{"n_layer": 18, "d_model": 128, "n_experts": 128, "experts_per_token": 4, "d_expert": 32, "d_shared_expert": 64, "activation": "squared_relu", "moe_layers": [2, 3, 4, 5, 6, 7, 8, 9, 10, 11, 12, 13, 14, 15, 16, 17], "router_score": "softmax", "normalize_top_k": true, "routed_scale": 2.0, "balance_loss": 0.00617, "balance_bias": false, "init_std_router": 0.00706, "lr_router": 0.00132, "vocab_size": 2048, "norm": "rmsnorm", "norm_eps": 1e-05, "tie_embeddings": "early", "optimizer": "soap_variant", "lr": 0.00694, "beta1": 0.95, "beta2": 0.95, "grad_clip": 1.0, "batch_tokens": 65536, "seq_len": 1024, "train_tokens": 389100000, "steps": 5938, "dataset": "wikipedia_en"}
Below are experts of layer 15 (counted from 0) of a mixture-of-experts language model. Rows are named router (the router's row for the expert), up (a neuron's input weights, with its number) and show model dimensions 64-127. Each number is 128 + 24 x the weight over its row's rms, rounded and kept within 0 to 255. Numbers have three digits each.
After each expert's rows: a language model's description of what the expert responds to. This comes from a sample of Wikipedia text that the model never trained on.

# expert 40
router:130137103115087112093152126103155115118170145132143105158116165141140123110129114150120163143136144111107158158155118092110107114160128134155136142174120169074118164096165145142109123121135142
up0:136140138155121120136168097123135099113163125112111129158182160145113140116111082151129156144134134097159130137144101169157120097149162119127095161088133107132180137120101198136164154094132110
up1:162135102107125114128136154138106127128154126115116094145091121124128110165097146175145108088103121111170144136137091129080114113107134134137092167128140170100149146128162080151140090170125131
up2:110126113133108160107131110129130157190125064137114112127137142136162118136135105121146110129136161096098131159155096141164081128130119147161108093111104130122131140145119106113148133096163142
up3:151153118106108108092118132135122090093150172124123135150112158129131151200093115112128141109097140095107155158093152124096132147139165145144152164130142122088121140096144089106117130143133127
up4:127121087163140139106130127150144099176143184141142133107088106139111102138126145103137159091140100083125126133137126122177134104190158115136171156152138101076135103150152172118127115122123142
up5:139108156143120136081137081120119159109123139104178129121151062127137141122133123148115112112126117123077114100160149098094078111106177126177116113123159123106132160118088102119112153119109140
up6:127116132115106134120140110129165122130147070133099141125102080124087136120096115111136152080145104053097081122157115116142143122148152114137154112115114145095132078113141128118140137092152149
up7:122143137153146151105142133138069126087132110166154138136120107122144151093146151125110163106181118126123118166158085146137110095127150133131110117097140119171142134155134144127103173109111136
up8:101147133140121144095100116132146126092064097138085099126159123121120125153142102168120108106142132110099140108167148116127142159115102154123106120154109141099147153072142148170129178133105133
up9:146090110146157138127148144133139073113113112138136087166095090111081121147140105143128098098093128154143170082123117122140125140181148159123105124162140147124191120102141136153114152136166128
up10:137141091126125115125106119155131179124155127122110111115067155095134126159126079132086071127119124151118153150147149127136144127120127143100119152133130152111137094106160125106136112100136167
up11:175149129121152099121126158133125149095120126119136154117089141118106115146111107137130114135095114135130105137125108105090105078135158149149113087143132103121151140117152148167092119122144099
up12:112121117165136098157125164081151110119093119125118150176119107149146122146126110143121121107126145123131108088125117102113132087154143114120124145106163140113141196143126078132079146131145169
up13:118141147138149127152103137146075123110146146138142153151093143157158132087138128121125094129133124106127112131098087137125144118147137114168100147144114086125133147088124146167180138133146117
up14:169136141106137127113115077147089137122153076097142091106081136131134172101079092112187138127127108126109138125120134115128121102122091098151145108105139159110103175157085132160153141124141117
up15:153121132156113097105128120154128132123114095150172176155121123136125115144182120122101125167105112157122155116121098130104143108136103122051147103170129117125142085124132174123124115100115111
up16:171150132050149154122134141149066078131112137143115151147125154152147162146093147114144135161104124152101123159125132151143106151112154160141139087145098119115153105115157117120101131134121111
up17:118097093153117092117112142134142127099136160165142137117100169111123110178130139116122102138137133096155163106145115126104089156132104128121178108156157109134112120119148148121139162144111081
up18:130081125137158141133089083101115060093153123105117099122151117120102138115124139146130114141125068087132140107101100074141096145125148098153160123113151174103159142111087127115099177102176139
up19:134118133121155121119124093141140145111110171155167156105136130094114110127082093141112132135143100146128117160082120124095124097083117166159126115129142134124101142125111140115084163114148092
up20:165170162131097077106112139124153110170072129146137091130122094116143126119122110134132136117113128074106103134155099183088083124137146088116123118097168136094110113132111141152153099120157127
up21:092120116132097171130126092119148095122126110149084136175123125123144155152107160135151120132105133078085146164110140092135116111121159155140120115135122084107112159119102137090132131091148111
up22:098143164091138104118115134155133107090124127109129119103125140160139137144115147150088147114132112089125120105097157136170095120122127157186123102158135128142116102126136133208069144199140097
Mid-word before -ation. Word-internal pieces and n-initial stems that come before -ation or -ated endings, e.g. dec-or-ated, inaug-ur-ated, invest-ig-ation, rel, cre.

# expert 43
router:091104148110094137125149170143097157130156138157117111120079137152104144137199113118129144115116120125122125152083150119115082128118172137128135145153086158148114096138170089073126144141108112
up0:163118179144127145126119101150133133145080127173136134152104141123110143150159112096119101102089103157109118111146134122132118120146181155140137104102086097131107106103144145076119104116097130
up1:109127134115143077154112129106166143161108148163124139140142097117119104144129121088158108151123093122120137140175144111147066107105142160154135123134131145118140091147073138133125094107159084
up2:124127126104139158137083104135132145149133130124118084111090118136147096143140137167107143072104116099133160100051130136116131120127139131105097097145129113109100146091138127131138124180103121
up3:096153116153125093128088099127159143113094125138155122182088135144131109118115141154139142152087139160109115155079127118117103110083164130083115155123137120107138130122102145121089153149149076
up4:115140114114139076142139146135154160142177125148124115149132110138152107131126113104098169175127095107143125099098143137108114072136124132122136139127185124149104100107101123142121137124111151
up5:126172087175110091133126135159160141136105111142135163156080159125126139157127124150121114106063151132101142190143127131111104097104137126161092123115087129136114111108170115163093140121116106
up6:070144150098077149117144136143106148118087125111132129155090081120161136137137138162192108149123107086103127138118126106128152159121132083115148134133123103109150106133129111139128155112164110
up7:121112140158082146118099154136134123072129114115147145097126148144103141162169089159170094116144168128104135113079122126133109126111163127156164158148089152127119123150105093085152109137122151
up8:142146107103085118137127095115132103163139112159082162150092108080122136125176131133153134111117133103153133128146129133132069119111167137104126163164124151111118171144134162149122151137163092
up9:115155127101112158141166117149126163088138157147124164107101114142093120155145120158135071132119110151111135152129085114102123166133085114144121113146146093156114168107126126144137138146115090
up10:163168134130148108123127121107141107110150146070136138160116125133129170108120063178154151133118106120121120133166125130133099172101169120130159107132126160129133155094141143113149137170106152
up11:134140107160159145089134126099118124098192145185094094106116122109122127138141095124158084133184169112165150095144124129101115148149135130146141127092157122144122125116107117123139120114111138
up12:132105175164152140097163147140127117123133111134147119119138126151108122156177118145150146096148142090144123145109112163141142105140129158119151096149104132116135144142134123057151112162100125
up13:145120165140145127107117122116106113165140104128186147099110123132133115114147129128142139130139177134085128142188146181092099130109134180108153146152139116113111095152099086136147138160112118
up14:128143131079114129132140119085159095121114144157074141105128136162121176147137135161132123114124106112115152148144130123078155076126137117124141147102146178132094143135122143142155112138140095
up15:114123121139066121130159144134074111144195129116072127132121127098154117166121113110146168084096111097103132120125127135119102130143115091161115114148092116108156115132099084132132144180145137
up16:140137140094139134121128121103133122151134140127159111135113150125152123164134155114138116142129152153091132108102137080147129114114143165126105129184120164102123166140135148168179149086112126
up17:083101157124103155131096178115118113127118124109144126102131154122148136179167146118144139114136104132092103139070131146129155115131165123123121131153105110182123086159132144133135155105133113
up18:116120145113146153109086131155140140098108176128123152155088126108130120137163111130144125124101156089137130137074112133130141117121130158176136170109119101117133093118107124104131149152119107
up19:118141149101119110138139120151122108123160144144164101072101136113127119142126084090099134144129106080117132118109115132159144128172180128166160143138110133170139129106140152112130126099095124
up20:147159124144134134075115110127122146124109089128129147118137145135088115121128096123172157121113141123109100088122121116118104086094164150144170096077125136103114152098102122144127113142126114
up21:137105149126096177135134127138126140103165163158096149111107120122129157122125098179144151131099091129138142126114126134156111167161126117091105094122111116108113134117117107082128100176143139
up22:131113140130123131099123140157155143131128078122134156150129141119124091128089125126071090133089128117151139091114137100162106096102142161165191127102145131105123110085129119116129152099084119
Verb stems. Verb stems and roots before -ed or -ing endings, such as develop, return, join, empl-oy-ed, rem-ark-s, im-port-ed.

# expert 38
router:150147125152122075119154169128175152143135120104120162133132162124120134128162118104146082147126125086088137146089110121121125129140128115126102144156127150097159170144136157172098110100127163
up0:181175133130125108150127113127121102126161140111116151081122165119111131149162113098118094153154069133155145102097138158117095117167165127112136107122117103110170116152167140175119136107118115
up1:143141110113138174103146142109099137134128165139121099138084105138139121148165152124149121129132102095117128098138132107110131178101110118118138119128188121084159161159131117081134073132117169
up2:160138144180170100157134094086121133183142105164106166131129110101126078144121100101151139142163113093102114129115112133137118113106170107121097126120138173107135109164102139141152099115119158
up3:124109139124128094131125103155165134116094118104115148119074120109120135171101117097109113158110094123137102155094134147149108157120125155128134135177162178104093122133150123156161124133137149
up4:151154117153135133123118095157132128119118115142145126116132130128092152138093134141113115120118129102142130093108103157115156103142106102110106116143105159148122118126169142115120122123106141
up5:130123143134133132130133119128160074139107133064124107149162172139128138179152104142188142151141091118132130145188155157169119124109110148071107172167135142102097141120127135164106135129143107
up6:102137108201114111130173148138148148131105063103109117099097096094117116160164110147118154124109103146135119092152095118100123093147144126153103125147142119132180174125137148132074119082111104
up7:111088123169151112141163113155160117095121104151107156088154140122172148152112134123120140123145107134130132159108144121107117126128188156138077113141173156119080155138115121175094126145141118
up8:113132104145139121121111137107167111098093139166114140125131114158070138171135133100126095164115128113163139117125137091116121091146140093087140114112146065153136116144120177169094110174142157
up9:129098126181077096148145149108130130124097160119124156098158110128097152158157095132153126108128093166162119088128116138125106104166141113143111126113157155131156131109084150121109087128176141
up10:124151169117158084133144132155136122111143108140146122117118136119108125165143167143156078112091134066104127119119114155111135125124094094137112119158109124149185124146129165141098121157115111
up11:150144138133101140101144184151096161108159109132129127100073101108122121139118132137132143117114121134119084115099173128158111140174134171123112123096121138091136130132135133172130143101135097
up12:106092101152122136118139136145104111069151109124099181090133138142148159108124124106154137135114178119161168088116055121133090161103148128115112155157148122104137137103130119140125155105147144
up13:171143139123121140113128178119142152119105109135093110136103109079105135156188118137140087094116205100110108136142097162131101129112110127127109132150181109136138127152097153138164157148117135
up14:083151122169153119155137158112113101161134150100119147111145117151124136139148105112132077118153119123083162094116138142120097118119145130147140118160126107116120133161143147141124130170168130
up15:146170154136091095147162116101109171105140121175165126126082124130100090125139109138107091148139137110113177134085154151117131144137138138119081132157157125162123136114132109136135130136117117
up16:137137107126120136080174140175166110126161146097166176110090145122185121141107121133154130118115072095099112123104099103139113058125120111143120136130134123117131146110083143114125095140152153
up17:139119131117135132097121086123100166138087140101096125150101112128147121131122118134125146165115109124064108123122091178119129125078142107133149115146096116137168099089140128129097160101129107
up18:170102125145127128120115125116109092143138163120166088109121129141097152145117130153144137084094140134123084114113101110071145124112143110137084132134161128113140156186121117141105095145188140
up19:147152132149099109170154117132130137121134119134150160156152134155129152159123135096125111122144094114138118097121145124110130157132114098148087112132204128114134163115114073181122159138128185
up20:142122110109148106109132134125136136107119136123110100120117137128074181179136127119126116118124137095148125187107124182151126089125181094124107114127151153061170134115140138141132114110152110
up21:152122129104154160121121093116125135079136129132140114126149149135113151138097091098141146126115105081116168092096119105120086132170150125099141109133124114130145178133126163092113135133148153
up22:164109125115107115161103146115181117102125138124125127155102159143166140154150104137151107142098108078112134138145152147163129117141167154157139124143202107148148168153129146141126093083107143
Latin-root verb prefixes. Opening pieces of Latinate verbs such as trans-lated, trans-ported, dec-, sup-, found, often after was or the.

# expert 31
router:169174114174111189122098184130161113140090163148115133147146174144108137114156138157149155111139146121117114118171133119094148134149153155163147100144124165155091111118136120126106134162147139
up0:093169130119138149132128116129071138094150125105103132107173116087104137126115144145132085153158132157150136116153128116131118122144105133134161118109130136083125149143069127118137117130145098
up1:132138147158098150142160101116111120083112112149115171145127114165134133111130143166162146109114103111101096126140128082143111122115121130180077138086093105138148144145144091114114152130160212
up2:125109109102137130142108135113153109117086154169118137112133142079147078177157156117178116091116090121115126146139131153126090121154162099100133105118156119111104098120131127082117129161107098
up3:152153117144145098121142134130114140161149183165138127149085104096114100105141120132165105116145148081116131130152117138123053123104145106102134116132205144162110123122098148107107103113119131
up4:135121144126149177071117118121152136154116170129150133133140162127117149216112077132157144140066151115122122097168138147144145115107123121115112141119136138156105098114112123148141183138137106
up5:170172102121120124106109121147113129123074130141109106115093111108159086153094139123143096147097118147113139128135157128136139142120163128119178103124155147123130135083144089124140097079119174
up6:133139087137145121162136158092135157141114120111114152134102146089104146123106147165145119133132135136154138135092132167165145150127151150153098131115158148165078102156121143128130079111132127
up7:113155132122169152157104099133144108127118140110106173150135146119119133144126121144087137102119126112130153163144155144158131109110103120085139104142110121124103158160104149132110085123137124
up8:175134130121115142187107159115126147094113115124099146104184090142117122134124123131144125110143157093116104131105181163134109111150114130125128119163159130146153142159137142135136095117167133
up9:179112141138171120150134144174069147134091119138101130122143129100118093111135082143108108119116148165142100102113123105146108109114158145145121094155162133146136132156189147127133115107150147
up10:131169136131091140126127121143114123138083107172131159145100146075104145178122108124135148102112123121135119131138124135123142124112159142113054163145110147136130113158162121125103147149105125
up11:163126147124119141081116132149119048134134106085100108102139151145111131139112092168124083113126096144109108139146135125134143113095146158116143098152130106141165140130162146160101120166119129
up12:151164103125124165133151112117103112134123143201130145141126150104155151154147144123119129151125141061106112108172153087162135121114138110097163097144140116134150165117089146137142144135156092
up13:173118162145149133152123137100139114144124156153110117132081110162148083113155113130132115054087123135119116074140106114127104123176140132108108106156109174126158089129153148125117133100149105
up14:084108115149123142127166137160181124147120150162155115144140110127121130122129081153148122128117132129103132090097105102174138132143184136145081136145113150126145157134149158125093151173113166
up15:123130103152128142092085126116145099151100118147117132144134139170136130189124122111118157105132104148141124126166109155120105099141136138119078154180116164126095100097135134122141083123144106
up16:119129108137091111146110163182126121107130078151148140141074134137148141119111115155140149128115124108098186113130136170082140159152152109136112092147152103170138136153112126148106160114174122
up17:115136153118146128151103097127131107106128111139104120132142169083126106134137116184134142160125136106131139160173138126122132083107149124094158133134108097123133087134131123153116137137115131
up18:149197136106100145144147114129133129107108127143169153160115137100172147169121132185060149120132147141117149119120178125158136123106168140136099109133135147074149136131145105139105121156139138
up19:116137146156158119129155113169120147116078133144133119116127172143163136129126137116140140068141135127108128136140106132136133144050130127126102104114145123154136153121110168131121164133089145
up20:160163156129126131106127109132156100118100123117100107158102167139184124148141108107101095124100157129162155141141065172097132091120155093115147171160164131148124154112133115120175117107165130
up21:139167101194085125154089159146099120123135118178185150144101118135136156126134101152137148101166146156126111122151129146119149111140152116159102106088142153133128148168096084104109152167148096
up22:130136094099144105145060181139131126156119114108119151123130100172150130143077139174101095160137084127116123113145132107136152118097130123149122095121162174112130133143147115137115127122117130
Accented and non-Latin bytes. UTF-8 byte pieces of accented letters and Asian scripts, plus nearby pieces of Spanish or foreign names, such as Tú, Ánimas.

# expert 26
router:162115096100143162092136112132109148071090138085089126114151133098133180118119129102098150131155139104128131123158152158106130162141089116107129119147137148158126101094087138144111154167153101
up0:141135096124101192154128182186116120106132117168098133155135145092162149108115123138125124099129127107090131101141110143121154159080165155134111116162154120123156130097128130104132115134118088
up1:088102151118105164079150143116129125130120138139122108123093101081129138184097111129111155145115155099095124107119063113106149143091072100129104135150114123142134142122105176152165157129166130
up2:157098105087109158107113084117109092137108146130105114124137143133159145166090114157114115099104113077144135105129104079154115115149104156137160154152158100152139135117107099176123147091179157
up3:187121138119110149135104138167091068107104147129122137104156131129165159128109124150107148114118131113115116128183109148129133143105136107159111106163155093124135100119071140150141135168100135
up4:069135111115147134152139086147113172147152101116158127151092136122160108127164140129101131128120129096119172095139134171135116125170156161143126136138153132127095148129080156119106128127135129
up5:163102093146142130121096150145131134083147134121134138133081119097148152157124115138122169134075130170117122107142135158117134108134125134137132133137147087163108155126073178131086127103077142
up6:179124141134141129096104115143112087125115116150122132135114113149130144157116123149138124136148093184105150079123118152145107137149119131130140131167157107142121101120125113115100188150158088
up7:141116129107141155104103118083131140121121093107114127133117124107135145155157126138164169169135104149098089131101146170108177175131146135110123115147123131086128083070088134140169153162124117
up8:114176086163138138137139134163099147078159112139140134172108149113107125139133140162130145109164121118098130089137108177100108124154118133104174146128147125133127097146117089140144135160111141
up9:091148134186115147106141127134136127118142134066090118118100143055157143139148112109129108091125143126122102129098142122141119153110169130115115111152140168128117072124097078113118103125122148
up10:116136129131132121130148097136139140125114118073123134107172102114102131123133071149128151111123150114070163110107115157108111162086136147155137095152140113116146134124160136102128153140172109
up11:134133162149163171135109082119070123146082126081119121068173104117128135136111093129140114120120144103096119185174134153154164113134158104115099118132114150115132141137122137142150154119145115
up12:134125108164161126078091106121124113121062140121107144130133145133161095187145143088113110151133120152138104109121101123122151101144158176139127103131084150125108061118149134162163102140099122
up13:114164151151119142160106105146126138120085114115140124161148124073169178138130129108167137080126094165141094126168113123144110103117125120102090145095167177125097133150108147135166132187102126
up14:141106103130145153148127116130117123065128133150146142129116127110145120155148107115083120152135134108116146128152112159181091113115118104101149109165131121102140085093131106069110142172108087
up15:172173084145128121117139097160124131095091123070107115116098125103136097144159118156113116080106150142104116148143144135117097119118152103119066117165120161142150083122149115125146093171138131
up16:129163146152128135132125113122124157104097138122090173118095083095118141175142136134134188140124145106165118148136095149117166145121141073087121184099190120154111115139079136143135108087124126
up17:133129138146146167125092097145097129064127115124135162126130138129113157189121115097098163160169083111137123130144165115110108133144122118111113149139122155143122118105088111128133117133092056
up18:145119135158152106122155124131133128151069102134112171088117133143123166170113140089131131136138113063168123141146147112134143123122137138098129128118082148141134101185130085182148125171128095
up19:158131132119104102100090076146123124085141130110112159105150122145113113135117086116110127141103117097132079141156158103181141117113114161138128117159197118123097161113119114152137140133133128
up20:173160107126133172137118109110143048126115138165122173121112111138151170162153095119135145131162117130106102126125125129138113145170141140159125143139094161109098159158111151102133124117163131
up21:125109132148167135094112100120159125102140122123074143135087097146121170129127125116129106136109137123082147111140139120124141126113113153154133085131128107133137130105074121108142200141142126
up22:152143142097150140118107106122144111093122099140130155117165153100188134159104114135140139114137137146121142172110122154085111090122098153116117159136164130162180157117158147158084162119126130
Vowel pieces in names. Single vowel pieces, mostly u, after a consonant inside foreign or proper names, e.g. Teh-u-antepec, Van N-u-ys, B-u-echner; also Gu, Qu.

# expert 39
router:118156124152119127128146137136141079135117132119118097130164138137108135111084166143148135140128162116116172140122162106142126182131162120147161108090138128157187112081116134148117112125132065
up0:177145111147094120127128096122125111116142139126110129053112140130169128114103133115145089144117134152093143069164130102144092151105172137122118085114140118089101115092129134137102134087135141
up1:136136095114130168145143067115152151155141135102136075137105116141127133165097100113121141142105136105121128115106163121125140131108153145159145131092124177118158089091128075117109142137134084
up2:134178136136129131201116157108131120097159140091070140114124117101134200146113160126154165142081107155136140125167115149137130126111139150117127112155108163113134105122126157118063133182129126
up3:170137175143112154167115143128101127083143121147109135136090080140122164121136153151148140135116128091106133127084184126119190138099148113147096132114150133155155143073119174104102173089142129
up4:127163158125139121106098095159141145107118066108135113092135143128121121160112116132109141132108122141072152116128148149154146155138106092125144134135113092145105110074119120122145117144166109
up5:145143134136136089123101095145126131100122089123156114170137141110167095142100101163115102125156137122111136158109118104133138137108160135163109165134086117157189114111140109070104127093121146
up6:161104154139122122122145117086089133130113068168160111131171119106132122129080136111146116139118138128120152106097119171154121152130138140110133112080148164097153134112066107128122126120113102
up7:118111105154134138139126127099075136105060142102097096050152147137115105162142138146145142137094126101089163117094168155163120123127143105109112133098116118120113113146099155138099116081131115
up8:155130116113082131104116145209162133180094128137196155090111119136167133125098130172110113118153119126136124110146098124118136144103139121145093122150162149130122145133152110147147160129111106
up9:087125111145117142127142109141139118133068087144114167097137127152159092164072085120156148116191127137167124119090147091108131129074110123141136166130097110158130114111086127142106128117113133
up10:106141132140136149127137130115151058103137091123090151138178120137152132146142157132151096134100079155130124127134129105113128116096118131134125105129109127123158144157102097107164128137142095
up11:135129101121084150117130128132135082115107104122134147075136133119092151153105132158121154123144126070142140106159130113097103132145117135125118150148138101185162141082131090133118154142138135
up12:099137104128110136132084136111145122080132104115145116093111102109094179145150136116151115092131151122098136112092130098095139123108160111194163141156117128110083166144136136116130160142129116
up13:114143165125098118075134106096142119112115116146155163111141127128104120123139126154132131169140149122125120126122117131090120095155161123122123119124178102144196123113076104110120169134153098
up14:131151151129167106147170160136155090093140131117151124115146081139102113174166107164123098152133138135114131144137087140171138120123125116137109130099131156170132111133133095157114120150200087
up15:141116150136105166171091116146144096170103134135150116175165096116136160135120112175143120174130117122156137120127121130130096145091172141130121109127134131137133068127160107121157167117140140
up16:129088106143185138135145098116135124137117111097146159108134110170129090140091108148164137094142138119139126140121142125118107135110154147159088140156158120126121143168080117100165171114131058
up17:073124105110133182133138154132135124146115134099110138128130151098107139171151137169123168129108109082122149108119113158107112142145151135118056070119128144171143154109146121102133089152149110
up18:108137139113137114122150129103143090145119140103132094105113139135098106171124155137119095114127097106142146135117142095113139144088156152082145127147152129122145149143098122158133151120085113
up19:149147137152141126131126144167097089132126117090085136092144133121136110152138152131130095105125115150089161121140143144176139142129180098165091107144188110145132135143110096143132096119162085
up20:117177105138124120156100106102119078138148149160133136130108101129135162174097151096129121127098134104119170135094129176131114125151152109123145148119133136151131117123149082089117134121103073
up21:121110120139139135146141117104121143159129109159066132135155152131148096138130147144097152123098133118133126107110105135130122132124125131124134095129155108139131101156088145118091114202125083
up22:099136154151110128164176083108142133081155101126083120156118120127104134146118144165131116117123192110121123128090115116115099107121155132144134102138151094124141115138125138090142110137136077
Accented European name letters. Diacritic letters and inner pieces of Polish, German, Scandinavian and Turkish names and places, such as Międzyrzecz, Wałbrzych, Türk, videregående.

# expert 5
router:143143099140156129089143072173130147116114105148100108117088164129105150119168155117113175135142158162166159164148115125128152117152158091145135131113163071140118103110130129110147141151186152
up0:157140116117122125103083127152132094110109100123149114097084148123132132163115181141148118120148105139133091139113121108160142140185114120116183163119138140088170112134140126148142142113150117
up1:183112127128153161130118127179086089161108059117134124129117126122104124152139125101130113116146134157116081133137124122160156134129132125168101112161153086149140094173145141106173116101144098
up2:173158145139125107138115101154154140115112111139123137128107118137093125129089081185116133127125127146096174180131103132085131101116154143149149136133136088115157090097094113093132146118136158
up3:109110122105153179148128151133126126125107099145116150135133142122145172140120160136117133134114124120121138136120158094125162076103200102147150119156115140110142073136153132171121128145122184
up4:162144134128134109111145090150137106126148176107098125105074110124114144180110095138122142135105125122147122183141100135132169113148154120095159109137142043160147109135153106135111145124156123
up5:182109092149133117117183123137176127120168122106149132113114091142167080151095144140122153117141122138111144140124132138129127128127087119151142130145101149152140119108131112126076150115131152
up6:183112135121138146126105092131135170130138119158102111127127126121119162142108110145106162140128107153105130098189114163122141106124151164161138151106132098128145162147143125101111134207119113
up7:135139136090137130146081123124124144113136125134171122159101100116079084124146126133118113137200103165094073147105128139116144167089145156134128101137131133121117132104125128135148111159155097
up8:136132137162120119098106143162094131123122141079127140140174138133105130152155123118084144089095124150146131129139149157165132113110144122121130136146149088117160135146121106171128189152137131
up9:147149124141127138129131138114130160121116109155121105087114093090124149139157101085128141134116113079162115134162102120090154111102157123097126089115108092143115114116081113099120114142131139
up10:139138137165116134138149131112098105123121115128120124121134118092111195154098103140082121090155166157141166145136138140152158109106140115158124109149143090122167126098127151113106132135139104
up11:095142116121153119120101109140108141114113086120103120112108105144065104145099133118120144165147122130082114138154136154134157175090136143176133160136126103141169124107130133140135160148148125
up12:132152104158135174103160112117157125106124122129121158105120088190070137158184135075153153145099166124127135110143156129135137105130126129140141114129127160123146148111100172198140103127116099
up13:156129139130166126139159111140114138086161144090117140113104144074122138125107146151143146143130092136086141146131104120134170151125140105084136149130131137091128171177116127118138139119160115
up14:127111121103140111129088120115150140110139165145130127145107136129115133142136114119132132142124118089101154172147096140151110087122144108138076118123162132079157160120167077111147084130105124
up15:125137127159144144123074123135149169079188116121130092135102173089127085135161110114101162111084148128149144111136108143151153108140145123088144126140100118080133133130116096076113152140108141
up16:099118106148114109121145118142140108096097121190125138096124115120141111134126141099129110123127141135100099162146124135098132138099104152108091151120151131139115143128087101069148177150127125
up17:128147158105135107159117098112106114157139115144108086135137128118161136127160100114082129135162148126111138106134160161129119171117131120116143109181188109122141110093130127166144136121120160
up18:104127177133114134088146160182133104161118063088140127152129113108110134148135144122154132105164168130123115150102122094131160125117133128131119113075121133103098148122117150148173168074138109
up19:168132164115120137135133085119155127127163144178131162141101147120110170170153100146124157142132146142149141120110119143140107140113148137168117154106121094139096134185160117128146123149159125
up20:152116127146133112142123118152122149105117123145155168113114125168102109166144123117083149158137108140143132171159097133171123100110117119135150130125101097121162100108075134099153117134131127
up21:129134121131124139099113127100121157097112143110132170137112141112114169144153126130141122156057119150169137092154116098157141087148152117091092114150144105136153083139091101161151152114161158
up22:106120123152139096117100153131152130123165095114108158118123098096132160149152109148135133130178117122126171127131144119138128130121139150199162145128127093121140125134138128131160109148141096
Name-internal pieces. Vowels and short pieces inside personal and place names, often foreign, plus table separators; e.g. Jo, Le, Mo, Kefalonia, Janneke.

# expert 52
router:103140113136147117117153103144140150064101096126107114146118130162143166137145113138115133085133129133155106107161119150109179103151114136114080164079127107133186157089071145129128103141144130
up0:091157173145145127133087147137123163135111130129167108132184166145155134148121169115109137111115117089135140138164141158094155156151118110078100122126114120108101153114111106150120159155118127
up1:115125099151120105101134118118149143106091091118088138152132150129108111166102097140170118151114095113131172143118163142114178149127146147093101126134096128135161187098122113104142138159129125
up2:124148121104140147112141165099148122097114165118095139069165120103124105171106103099148192102170110104129079120156140110092154103175128151071100130136132136083171159104128120136137127127133135
up3:147189113158114137167154166141134123147102143152112126108118142163119118119175144159087116121131108158093132080134133147150111122143124126152137134130117140103153107152088122127120143121127115
up4:158161139155157132145132125123101168171095094109110157153101132150129159156120139145167096154110150133093141127123092120120163110119112155111091137115154102109151159104066112101113107147087150
up5:132174129136108106087131099130159158123147116081185121099108123141113095169136139218152165118154092136161106126129105166131172082133091128122099146125146163127122108110126137122140074134105087
up6:112136131145124133125113156119121163126110118120137159106129126122089137115137132149132181146119149092156148110159082150122082137127127134141113109115182109134135113137099100166167135133117108
up7:179151108135151120115086120159090141088107114083152145112115124135126179109159082177169125099120105129111105122096114143144141127122101132133104175132105094112137173132132136138148175151110110
up8:086140131172128173103132105132115113102101161130102135129072110133140133177100110157159091072144127141155127147132119172142116164114130104133131125117108122083159119078119135136109139138135131
up9:075136118138113113126172130056160134135095108139112180120132126147146143147107128133161136123125134157131101111120117126159106091195125166145155119115160131134116086084115142178157122107124101
up10:127121106145155104122133115089146143099126121128146166140131127110126116185134121074137126137091095124153129118153125130102128147155135125105130137088159131154149126121126061120146109139099170
up11:140110140095161151157129133098127116107113116082175117158139148144153122183152137130157136124103122140127106143174141131117130124117136163135177088117124122158148160133108126185142100138139166
up12:147090108151153148113170072119099153135111105115128152147103165149135150203118134117116137121142154103144106146130141110120140148108118113112102152150099136100136153134102147108100146107128106
up13:107164136117169146168167172111136140149091120139139131138108107165100158192170135185117134120135107118149138118117140131124130117161127129126116154139143152122123157158090123163139082157158127
up14:127158138155144138136122148140100130145134107111106107153159128175163138131108144131138120113089082123103109142132135158141130104175120099116109152119139103082116188130122146078112135179145132
up15:135129118151127132166107178108138129142088120117142108172117110163122148150124100103111156062124139112101129124120113144118124127096137187142138155101116137162162143149136121075144159140175134
up16:097117133100130130121139085125096150092107124137092124144119093114090130141071133122150127185121076138162134094155113107113142123144135122152145119108136153108137062108130137159145151139126123
up17:179093148130135105128111159116126116116151120106137184163110144104133124102101108119113107144113108085180100150134078110099140132088131151121114125104112106144160103099120107112159132172117155
up18:131117135154117102154165140087156130144114120170139105142119139118142150159139155147119091094134128079132137139144113143170121159144145121161073126124115123094135102128116185160134132133142099
up19:146096152103121106153141121138160141132143130110099124116086136136146096108130103167111141146102091141083114106131129097102123092122160095142142191106148105106164099117150108093166146102120145
up20:110109142169183162151147134106151112120115148138163142104136083152119142131102125131136148100157131145070103072152134136155165128108164138102097157102162112140082145153099110112092104126141151
up21:118114098130153167155121106152146106065133134090139106116156136137124155130119092169174145083096140121120128162163159124106159134091161157118101152121143121091151116131134167097143122124153149
up22:127137138121115135114146112154119126080164108149158121140100100139140122146096072128178159145116189149138161132149133095118134135164127108101107150134145136098162085145140123086134115116114127
Place and institution names. Final pieces of place or institution names, such as states, cities, University, College, e.g. Massachuset-ts, Mississipp-i, York, London.